From a checkpoint of a small mixture-of-experts model trained on Wikipedia.
Size: 19 layers, 44.3M parameters.
Experts: 16 experts in each of 18 layers, 192 SwiGLU neurons an expert, 1 pick a token, a softmax router.
Training: a variant of Adam for the experts, 319M tokens, 4870 steps.
Below are experts of layer 8 (counted from 0) of a mixture-of-experts language model. Rows are named router (the router's row for the expert), gate (a neuron's input weights, with its number), up (a neuron's input weights, with its number) and show model dimensions 0-63. Each number is 128 + 32 x the weight over its row's rms, rounded and kept within 0 to 255. Numbers have three digits each.
Before each expert's rows: a language model's description of what the expert responds to. This comes from a sample of Wikipedia text that the model never trained on.

# expert 9
It responds to: Colons after infobox field names, dashes that start list lines, table bars, and mid-word pieces like w(and)er, Sp(an)ish.
router:145134164137081109106111160153113144157171080160113128148080131124143092150111124100112102111084101132157150161060121123174174154087151197089096120098075165064114183128148130146160137108105128
gate0:153086178167178094121143162073114101129122113197159095194158137134164139124084133129150089121103130115169130077118101202039148124115113126170129134136173182128122131139152125097080127122132134
up0:079147068155133179087117165149149131078179129177166119110106129196152128102102134110187101117103122108133184129163148165141128146079183201129141138155079106113120080137183168146124120127134165
gate1:131130195104066082126048111088120141106151140130094140101129144139108119124130084143124165175083124165134111126114149101119161136112081114090178124108077077096136091088131131162119067098122067
up1:116141106104067073129113120141090130146100136115112191133182058140094063126123168084098135143173151152128073180060121126116138152119091142068153094137192097131076116091128115125130082116185109
gate2:150106145128092107151104161125090131104140126129111111147134184171091150159128179196079171123114157098163123166062163119128106143144159149089047092089095080163162109076070134121146173127166074
up2:138148103103123133129157111087177141123148158130124125174129135126140098157136105062168141096129125126125128097123084128145096150122134089117169206132157098153151122140098113094145133115129202
gate3:123090121135186149145095077139148150125109130125111125130161123113110057107078101218112086104171145124067134176078161124148095143115078135114166163094072140137148130129109127135075123144161104
up3:153140130161149134143102140140148135112125066113133161198174105085079157129148172158145174071079140110131123116130095126116136127148168144096112112128113134166102131164180102136106139161145140
gate4:156127138104151111113182092125137145185170186138133145157134171172086184187108141126114171158195119106154097135127117135112143160130131139152152146175078160136118188138131134138077162149128208
up4:204126143150121126133143145143169057118145115175147107126086144150085155141115155126131173126118189061201137110124148118137159149118132131121147089083123157177070160094097147090113164145137177
gate5:103148114138114097142145177114193081137155131127101151126185181092067138167168134084160127104135122120116154175104110156118131063131087139158095106131079140086156071116100154112145100107115080
up5:125112165106102141131194079110101111138141145116142093082122176098145150129136103137126148150133131143135095137100155176128099149112061094123165099087096137130168112141135071124124121136160110
gate6:148123171149176103131134135163129170118135147163057099144180128181138120186160159178110156116109138112067105088080123169129127138151168105128108180116091115136094156161190114041169140097137126
up6:108120109138096099150089155108089146129138129105153159066105127108105175106161144140155117112154149105119126184139160110104165116078091138209081145086095109090168139099072103163202067167189124
gate7:153150119118099136123155106089134119161108150171172110146091057080147136167073111113164176145111137174138146108168100099144150106114121146105101163077140159143133096206090136125108111125045113
up7:120162141128099127124138134126201130082120166107096168144137122175076082123128136102103113102143106138111134084114155064157083143123117107071104073114074123094134110154201096089106160135080109
gate8:105115162115098121151081125142049110101130146144111121161166128109134156138106134116145144197134140172152133131110148164130126166133102114080059158110208210149121121063171136094212070145090115
up8:146082140162161125082124147159122108098102142155172145109176086136123140155110131113144139150128053137155129160146197162132171113088124155131119107121130140105101122180089115164094086052139060
gate9:106140134099112126192136103119132080105115029165159085132119157140092110158139176109137107089163127114147131149146181135124132097132213134154157118128143090109103104115115111103149107086196099
up9:097132062123114165081143149120107206141186093225196093113072156153157141104160150073146121126116150059077221106174130092180145145103124118134169071123112162152138122157090103097122129160107194
gate10:130134192105142085211131158122102082141122138107139101111111127158124101074167182032156166089173199113096113112110163181140096137163104135121147127143120148152132123084183161139120102058086166
up10:137133150134067125132142148155101103151078120117130172099111123115150161086183138105174092093170085120126125157106143108121141092092124103094114124100074147096130075128160162177182115086120141
gate11:124141097159077190138148118156105095096088148145137070119086167143119080097065110177110161135113113113091124179067117132158206138195142088118139139096109118165165153170164182106163164162132089
up11:123110122134158178138123139086134168148176115183139120095141060150223095176106099114151091098133175123172178128115107121116115112113148151054149112175147144114184095141100081139123125213126068
gate12:201115149153119075157134080113089140068144130134135088116063139146138129148096138145143135156129124113126102096145122139090137133146074151107079088157119129177169124135170102140168191184096129
up12:123124065177144132094101136092119125149142177144117152198149142104116171126146160172116153097110142145096095110098113107104096115152117129102129134163120106145089102144166151125065135100184156
gate13:111187093131135083177175118130145104132109159155160104110134124195105118102124132110136112140093107111131093057133097118130107107114190169126132101137132157141081125115228115135116109142214145
up13:166107121133171120161126086124210094139128139130149134137110154132129170102157116132158114139082138142057088114164093141152131131082165113114155147150084115138134140126211079114117085128126149
gate14:128153156121125135150068106094147171155137209075162114125138055135114095110172113173079110112113166138142162156139166116074134147124117092112122059123177107091142150175125171137131154138105122
up14:119114092164111134127136142114141101129107105121122124064150114119119110147153131141135117162135121145137126155030140180112169092091151145114116147191150099169138156150158113083110072097154127
gate15:076138148132137180100116121122161158142117166091115165161162120164116123118173094181130132073156120145179177116120086124108143169105118098120161164133112097127156117207077154154136110140120154
up15:097152124095068139139131164145146092086105117093140164061114118174068111119134172112077207096106132101106077160087136188178146172119121146147185094106136172106150117116108154120172145156107151
gate16:123136072140116144138157112102118100143109136062136086118102118148144097117045114161184112149120124158129044127158154194057084169096110121102157128162116150194185097145081110194093132064192107
up16:149152148143104205090137111109093137118152066115163165130117139073075153065150109094083170170162051159117110136103090084123098139113098148148148177150115133107144135092152068152123179154117145
gate17:078174105084112187113106103105091087118143196168073098141070130190116106103155072181081134130103152113104090146206099158113122127156129171124155146163099061111134007127166114127117122145183137
up17:135143078096051166110134136138140092142137131194085107139094064177130080185151039129125116136105141094146127149104137133158158129163132119072106109090095082123165118135123105130092111152134058
gate18:089181109138066069169092139184154114102119129087123148154187151093072110122145115068139138078117140090076140074165122116081079130106082139152130130128134107148182113071099122094098114114151168
up18:166134123119119161176146154088148157167118146172133143125094145194085064128082119150154133156124156199151121118179108098128095116135128137149100081127087157152174122110076157135169154155117101
gate19:071155079145119141148138151101132105098159125187183102072164163131089103095160090089101097155198100119138119110100127120148142107115091092097152083149100160103137144065141095124103133126134102
up19:110132120123141113122130102123093164084141164083143076120087171097100047092165104152084118110178188134094118115168148117111132121135105122161130096137136147109096141099131197141135181137145095
gate20:154167135132116099155213123118158103121163037158162094118121160102129072159134120100120117151113109100137163122147136146157118179072153118194098170118168146148138128154147114085127109106143102
up20:139120110070144145125137160095102088211139101123117145142094149136187127121083138131160095131094110110144199124092057178150139155108086081140172116051128151083143153103126233131099147165125092
gate21:099095196185185145105095090122156156100139131129142063139171130087206125108167098110094098075129154095086130094180130107098118127124139132175106151092140129156219100129107176093146167122121145
up21:088139085121149108136093143137108178119125172146134183085115111143137155139116098064140188132131135131101141113156104089178135129105159160114117093140144092148148171064058185116164140101121136